{"experts_per_token": 8, "d_expert": 48, "norm_place": "pre", "rope_theta": 500000.0}
Below are experts of layer 4 (counted from 0) of a mixture-of-experts language model. Rows are named router (the router's row for the expert), down (a neuron's output weights, with its number) and show model dimensions 56-111. Each number is 500 + 25 x the weight over its row's rms, rounded and kept within 0 to 999. Numbers have three digits each.
After each expert's rows: "raises" lists some tokens whose logits its average output raises strongly, later layers aside. This comes from a sample of Wikipedia text that the model never trained on.

# expert 73
router:488529535522487477475490442538497523496479463512507476496470513531527468493566542490498538487516500540476467479455499492510464494519478506515496509485470551515477501511
down0:478506506509523533485461531488520477530522490520486545478479482477459473512479496510486451496512510553492504459552540518488497486494496515482466542528486524541501524488
down1:507531453474512509475501459497504484450509510513423484526502481471519470493528499489542494510484521477486532480509506528507501502481520517508496508492470525516536501501
down2:480516500454520506479508495511530442485517547516513490491502543479516483542520481511483491522518482506500527493497539542468476520512511520516433499459437494499533504515
down3:538546499488505473515462491501495519543502462507496456512538526479501478532469485467452511527522471438486478566489494485484490504473476568454481519507437505502489479512
down4:480512516497526501498505464537467488488477536494467517530509494485489476458501488516533491534441500477505504477481468495485479503515527479535467485524461480460501508426
down5:482508510475480526461513462497509509527485486530488494516497474483469504513538517500536517542448520468510483524514509438482502524512500446553486504474458476497475476519
down6:491522460515518543499538519481480520512480478512461480519531489460530490440530489472482517455478489519498487491471484496478526510500507521524528510477507488482478506483
down7:498504540477473488512502519463501498498461507557498503495488457509518496475500499496553470538502502484531488502478463508500529511484521494512505505496500509499494472516
down8:498533504514499501476496532491501497496524477497475515476480530494504490493549514502477494500456497507450535495506496492508503549511534516498484496520474500497525480473
down9:497470548516472462506482485511492484488523465461511485543502521470496455491517530519472524498513512502483494566471487508469450500447476471477488505480507500424472525533
down10:514516511479475498481499486521479486469496513486487540507496527511490516524524481488561542468507472528518468531505495550522471498501509502539514479492497503518464518533
down11:500502503442511477505489455482516516477474453491504526469521486494477517481497467492459468439468501507457518524478518562522527489521527420498487485520506529499502515538
raises: " the", " a", " ", " to", " in", ","

# expert 82
router:511526506494510493481487489485481490497528499504496473466462473493516444490502512478507505453467529520491510485512495486494449481500477529544497500488527532536503485540
down0:504488487497527480484486509503490450507482529474497511518493509497478479504525470495515541485537525528449459501503484509531507478517532551502494485506543445495494526511
down1:482523491489474521509504535514543472502513530520518461462486542517516460480481471507524447487503502501480447537473507516484492547496520492484512520514523498492529489451
down2:470519489502515481503500498514534513564478510510480472508497525492521484489474492538461483541504492501467539523494557499534504498531538509514462498518519508491515517457
down3:493505493497519482527495521492529507465483457506526486448495493511496515523514499542511475501495491500484508490501511496533505488471492478479479461482495463452513496534
down4:520457551523476494492535497534480474497496494508496522495490525495504508507489541553461436539499489505507501479496496503486501483541486481513496543484536504490545457530
down5:535509524535482486483463500446542509526444527506507504564507484528480463512518496505578506529501471481470490547477480499508448460443487538495502548474452504541512506545
down6:533485477507481475524486462440475495477475492517456512501502543501496485548492479490502497529452511505518526457488493493490520542496476502491455479518541517507525511526
down7:488486528489454531491516519450465496501468552518507539505463501513463522508469506481560503506487515470469496528471495506515511500510511476477511479479482516487514534543
down8:498480482507520481478518537517455509514442473495507498488535550518506503531538526469520502474503513508542490507538490516530459555560480465467488458539507524514527517505
down9:493495480476487483482499486497453509492475494505497524528537527497525482542524490493521492510488497532539517504511475504490461512516532509505501484501522520483521490454
down10:499500504490511519513513493483524520456507491452514507500505499467511490554504517512480485488472507486478490521515517486468505464494509476512500538445482517498485516500
down11:508532471519469536508506463515510516493507498516550527513518476472503499488512451498494510506481527486517450474452512515476504455504463494521548504455509510436518484485
raises: "s", "ly", "ing", " ", " or", " and"

# expert 17
router:504533487514460547470493488535504470496521509495542530467451485521498485507510529464499494458480483481482491472506508518531459476512505547510501506486513510492498502476
down0:503514499475453519478461498494474452465533526481469525514476482485478518543490489499474452467522503510487500511500482508503472508478501529532540480501496476505524468513
down1:534509507472490482524542482502484495491515532539485514494465446499522522527475505506489497488531449498539504520504530475466507534498482461496502453523525505444486569535
down2:520496460461497516511484470487478532512509506510516552468471500497534493496531489504493534479518503478471484480499496520469462477505487467536505467486505539550484462460
down3:459468507490504469503455469509532478503514515519509496463486502503523483501504515501503526481474513530511456499472570492480495509506483490505474527479498535480513507439
down4:478498526442525486504477490530504520500501485521489539489454489505491457474490493532502482504511490470480466510498501494494529513483519494478478489491471524524497484509
down5:456503504504487471481532479542508498496514568468502541523466523454485497496505474474478479531490514519533445435478504505506473509468441504524485511529471499447567485475
down6:532499520525510500508509497541499478505521545534476540531445501437506490504523496467475490478490503492488497539523521489506507507513501510484526485489527500495514474561
down7:494518476467483471480554479491468505488493519553543494477508482457512525480539493494431520460528546499485435492518507482480517522513499490491507507485486455518468536502
down8:503492562490480469479541442493535502517500442492467495478493491494505551485522488531486470484510512499503539483492472530446508482521494508535531524511498521500487504531
down9:509462498527481546509483506499428525520501537486521495534492483498538498533564475525515488509471491521525479475493493513476503521513505502490474518480515484480469522494
down10:460466483507458522513553531551513460538516505473494464482478490481509526530502546516508505511511498523472520527488531509499529478464496499451496548469510505517488531463
down11:513490490487493471538493482513530448461537518487534505496481508520469507508558541459484521532540452492488487488496499512489516484491523561457512504517538492514526501518
raises: "s", " and", " of", " "

# expert 90
router:498473500491496484482519494496516513502503510449528474506504508472490456471518552510501514482486512553526485441518535532487487465510479551511451497491526522504540481516
down0:491491518540522477492507491485497486462512499507529456522491493524508462479471471505496442511478495482494495525485469525473487491492496530473486490496482524488524523478
down1:463530493526468493514474464483532532514504504523541464487524525521520519499542474493460510494536470512442494512521502499484455502484489490524473525504524545532478532528
down2:460482496529532479531490515532435513518507536499468535499488528521449468482497480472496485494509498522514456502478533481517475488497519494529518442508513478479504461456
down3:479526481495534537499523528458491489500552511482498503514492531520475491524508486475482473474478482493488552505480534522522539487478467490480514482525526519483512492468
down4:494511525490476515528511509484520498507533476465513508506465493507457520505490497492519505477504512544521501534505506538528508486482496520539493519488493500475550515493
down5:509512508478460509544519453539498449528522524500514525508501546519561497540504492505461521507463521490551498494490528526489543516516525509500535525494494495500481485557
down6:512503493536493537476506519487502475481510466508486460488509474464484494461504490491468495539498484449496497558505451516490503504488526517473501496508545482509504520495
down7:465509520545464512515482487561504499521498514480484485521476490493500504497496479544506508512499496506453544533514530491507509520511476516455487506457538496501539485477
down8:433503519491490468519509451543485505514458541502544473506484510488534536471487478539481494470484526480495472461518541485517520519511488488476532478492508515522487474521
down9:505543476490500491476483476513487532478456474488526545539545474458520476469474508575473527497473516513506483475455504471499534532484489519541532557543444513531567515520
down10:484429489496498519505505478503484513563476485489532449498532509509531557508533516532485445514505490494517518530502496495452523500501505477522471493511496489515494492484
down11:461463480512490539477477521554470481535507515532482482478499467504500472483470526506502491518459515517478499510539520531474493474508451486501484496505468454454482475480
raises: " and", ",", " ", ".", "-", " of"

# expert 3
router:469535503492512534478543486512491479438496429503531461478497488469494439484463481509527500519521552487524479465508508524528488540490477551510538542509487547491515504490
down0:507527553523511503535498517475465532557505475520505492493516526495477520540564536499459490510517498525485531518463516479489498499495519526543507488503497514496504518505
down1:491518486502512453496481469557490518531509526534485466520457526485502505487495493550511508497542517514508506519473492458469486498526526499489478460484450518517523505481
down2:484517500520522506490486505485458543487466508517503507493533503532515529482494490504505523524527499525516511497543506509471487524544447546519457505514510525501492491532
down3:472498495488499493520541485483504532501535484480484547504461527490501511521474488529488493495500502501436499485491544519505488547520492484479500533511516532453554479512
down4:509514530514507488482532460509563533511517529508461444498512526531487481524464496531468490512487506473481503517512501529486494524548501459470488515535511469514468553508
down5:489494537513539500459505494496468489498520477555513514472485507487519495501512490500514491516507477513468529494490512457450508505508514521524500467485490515516508481490
down6:501518489490490486491511562523486482502481484476562485526498483502525519511485507494503504472506498483516490523466490464509465543497481489483528507543480503492500514469
down7:515451543486533457492440486506489494507478506513413518486543473492487525480515484498459485457473483497497501512517504512508481528489519512515474515522536513477549493517
down8:451496550504518479481491509471483537509491556516508531522502476513481513502531475488521479537538521513534495477529470526433477487524487422491479535466503503522455484516
down9:501491487489533516529539506519471513503493481523486516485493504481504466511472501524493469484465498463530480470472460465521507521456472493509524556482515488497503501478
down10:479496508477483501518515494526515470544515534500537503463496498483471507538446524512477494517485526502514492482507498498487480491482484515482499471472475452479505511498
down11:482475478518492515516483513507537492493500509507523469513503478482511508507545503551480496493486521506484525471477520477517513461487514519467484501505501498546567505477
raises: "\n", " In", " The", " However", " They", " It"

# expert 38
router:507534513506465524482498470538475470463516516500502509492458514511496515515520507502508536503484500541477513447516527492489463451527527539501479514515481489512490498462
down0:508468499526515537503506483482512501468488519491549495515524504488488545493501451488531517512473477464518499462515487502495504500504475499497486484522488542494548501491
down1:534473480522504546521481497497566528490514484491503506542452532486526465497480484532482513476509439527514523487485505504519509490508495487504493518475454504511539533487
down2:507560519491521485508481540480498512493462528456475513492503521500519499576526469501540489526468500466499498481477485493491427501486502466485519537506512488482512454498
down3:495518517488455485520469483508471454493497490523489504471487506483468484519478513520520528458465534488514543507502513520485477438499543506501493485514528483503503499487
down4:503477519517551503542440518467504470501539481523482461497475475475502509514489561524518515499542495523518494533535535472459471496526490475505512484543506483484495488496
down5:442500526494498533476493492459547490546525530474482527486486493481505479503519546499501529504485459493492469488479484503488563523513539476477530468483476493503521526485
down6:473492498530501456529480492498499500525491528510498506475507508508516508522489524510521465481527496493507467573520462500512491521457496509462488476508510536414520491452
down7:471508510547447448526561517500539478461501493515547481489510506505507534517490486496470491474502497498494464528510519478484491465478518513483504471509499511504540474518
down8:518495506528512498491523525484466514477461467449488476509551488503496488475511534532513500482512519549498481545540448508513495500468514494515529460507501460515529471539
down9:457547479483482487517463519531530521473517503552459499553473483515461517487477458455521487542489525499499516517528508504464476519453497524471495504508486541489468455483
down10:488489456531514489497537508511521512502499524491494497487494476522501486496479527476492481519522485477487493524527517509507482490484498465531503500507520518491552509499
down11:489476508506471467496519476508547501504488487479517474485529495508506511531490527501505497498485491511444467490539536488453479440522526519493494537512467541507474542529
raises: "s", ",", ".", "\n", "-", " and"

# expert 95
router:517478489497505482491488448533472542469503496517520502512496510461506479465543507500521494515519519540492457517488479496527506523490479506534478554533501501508469504518
down0:503439510446526506484480528500486494467503490499492510476470513475507513507495525526487496516477518495492537506520513501529500506544500499570493472482450511508535469523
down1:517476494476494492511476518500514500482494548466473472510505502494502477522496475512516526531517484500530480504542519466524507459477497448529544472471476487518485525510
down2:481496520540505528517559531503528482457444489472481538527553504548496523475486539494496518520476490501500478491511516514514510486495497482524527500470523503490531484517
down3:475445479513503489523451513486463528490466466515465481490510509455503516473558513510536497493503459512511500509488506478478494489528534496539428547539470513448471479543
down4:512521540520511506474488492495461515476468485501513542507502464458493519504511529502493519470463489524492469496463495543502527514533510506513499501504497480469478525469
down5:481511493468490469544476500503512515507449529556497463538495497475469503497513472527515484548535537481516519488516489516548472512486489509491517521517485487498474507500
down6:496517505486495594490501528462540484471510468492490447524507493468508500525540522499501517478494530499530512522508503525522469493527479531502472502497484508482478466491
down7:456524469519540506477562507479509487517500439520531517524479543510475507501488478527509483505497469493477477485479509462512520504470501519516531510485506494559481494478
down8:497511478501453482513541487488532461459514481493515534492515511495513485514457464555502533536476495508493472506531524519485491493536480485440490524488485522516532477508
down9:526496476486547498472515538474544449495480494486507516488504537487468514522482477439486511476502500497493510475457532510491506503559548499492479503524509472485530483496
down10:478501494496549519486528531484468463516472472509472529511506499515486504495519513482500555551503501490488509464537500512505462516507514532483487511485478485488516476530
down11:487510474537470507498534477491489514519502476499563527518538476474471523468481501463469495469492493477518480511448511559547545488477505468469485522496545523514455459487
raises: ",", " ", " and", " on", ")", " in"

# expert 85
router:459491547504515476438505487511509449472522530508541521486488497523488484524539525504510536450478492514485517461507528547515495455474520513514505505517508488475495527493
down0:531458474514494486523481501517528500504464478483493457482511522467506474541469458539497500486478480488472486500537527474511461526461478497494506502450516496506534507499
down1:482533529514458492523488500499504479509512503493507470471462495482553492528474490488552506489470495464526489514533497518500481482488501502457500490474501505460535501445
down2:533514509480520475517470505539480484478507511487493501511510492496520525496486474485464481468534534522484496510481500507473503541545484510493497462529518519437469496477
down3:495483507549505518504562483512429501514485495481530480518474503505533526457508523494494510512478550521469501486494460486445470521493481501507511495491474517483501462510
down4:475539529534487491537504495492484514562511506538515483524523478492485483517465489461476499507509512494517502476478490529512492473504499494469495507508475516495479497529
down5:468517470489501520530491486503479480511520469532517489537477496516470463527520508464474504488502512493526474534498505490506490496500544475467475473465496437508526474488
down6:518468489552497514511493556522518451477476491462470514477516505512512495486462435529500476521477532549461527477471502489499492488483452460467468503508470444496510468507
down7:503531517470539509495492538517488484484479546463481488513484487520466538468449474448505469507477527484491511519519464524513503450484535508486528473495476455475503496482
down8:500542508500476503541498478424512488443458511466490493490503540497501492471485482524487512501502519542503487433471494480522432475493498471483495531503533554496463490502
down9:535506532475486539502482472535507481481494491529528470482568484473494502552482530525470515490477486504530500476529500459480472489559486525541485506557538522519460539457
down10:492482482487520513473521526491504540563545468479542509488495479481520512469487527469450491484480486507462505473459480511514523472527545428491537496511513482539548508536
down11:514521520512493477494513513508536506471485502520522505460480528553497479492495525517476500510495516486483507507497490537503483528461496500533518501484502511517475496498
raises: " ", ",", " (", " for", " in", " of"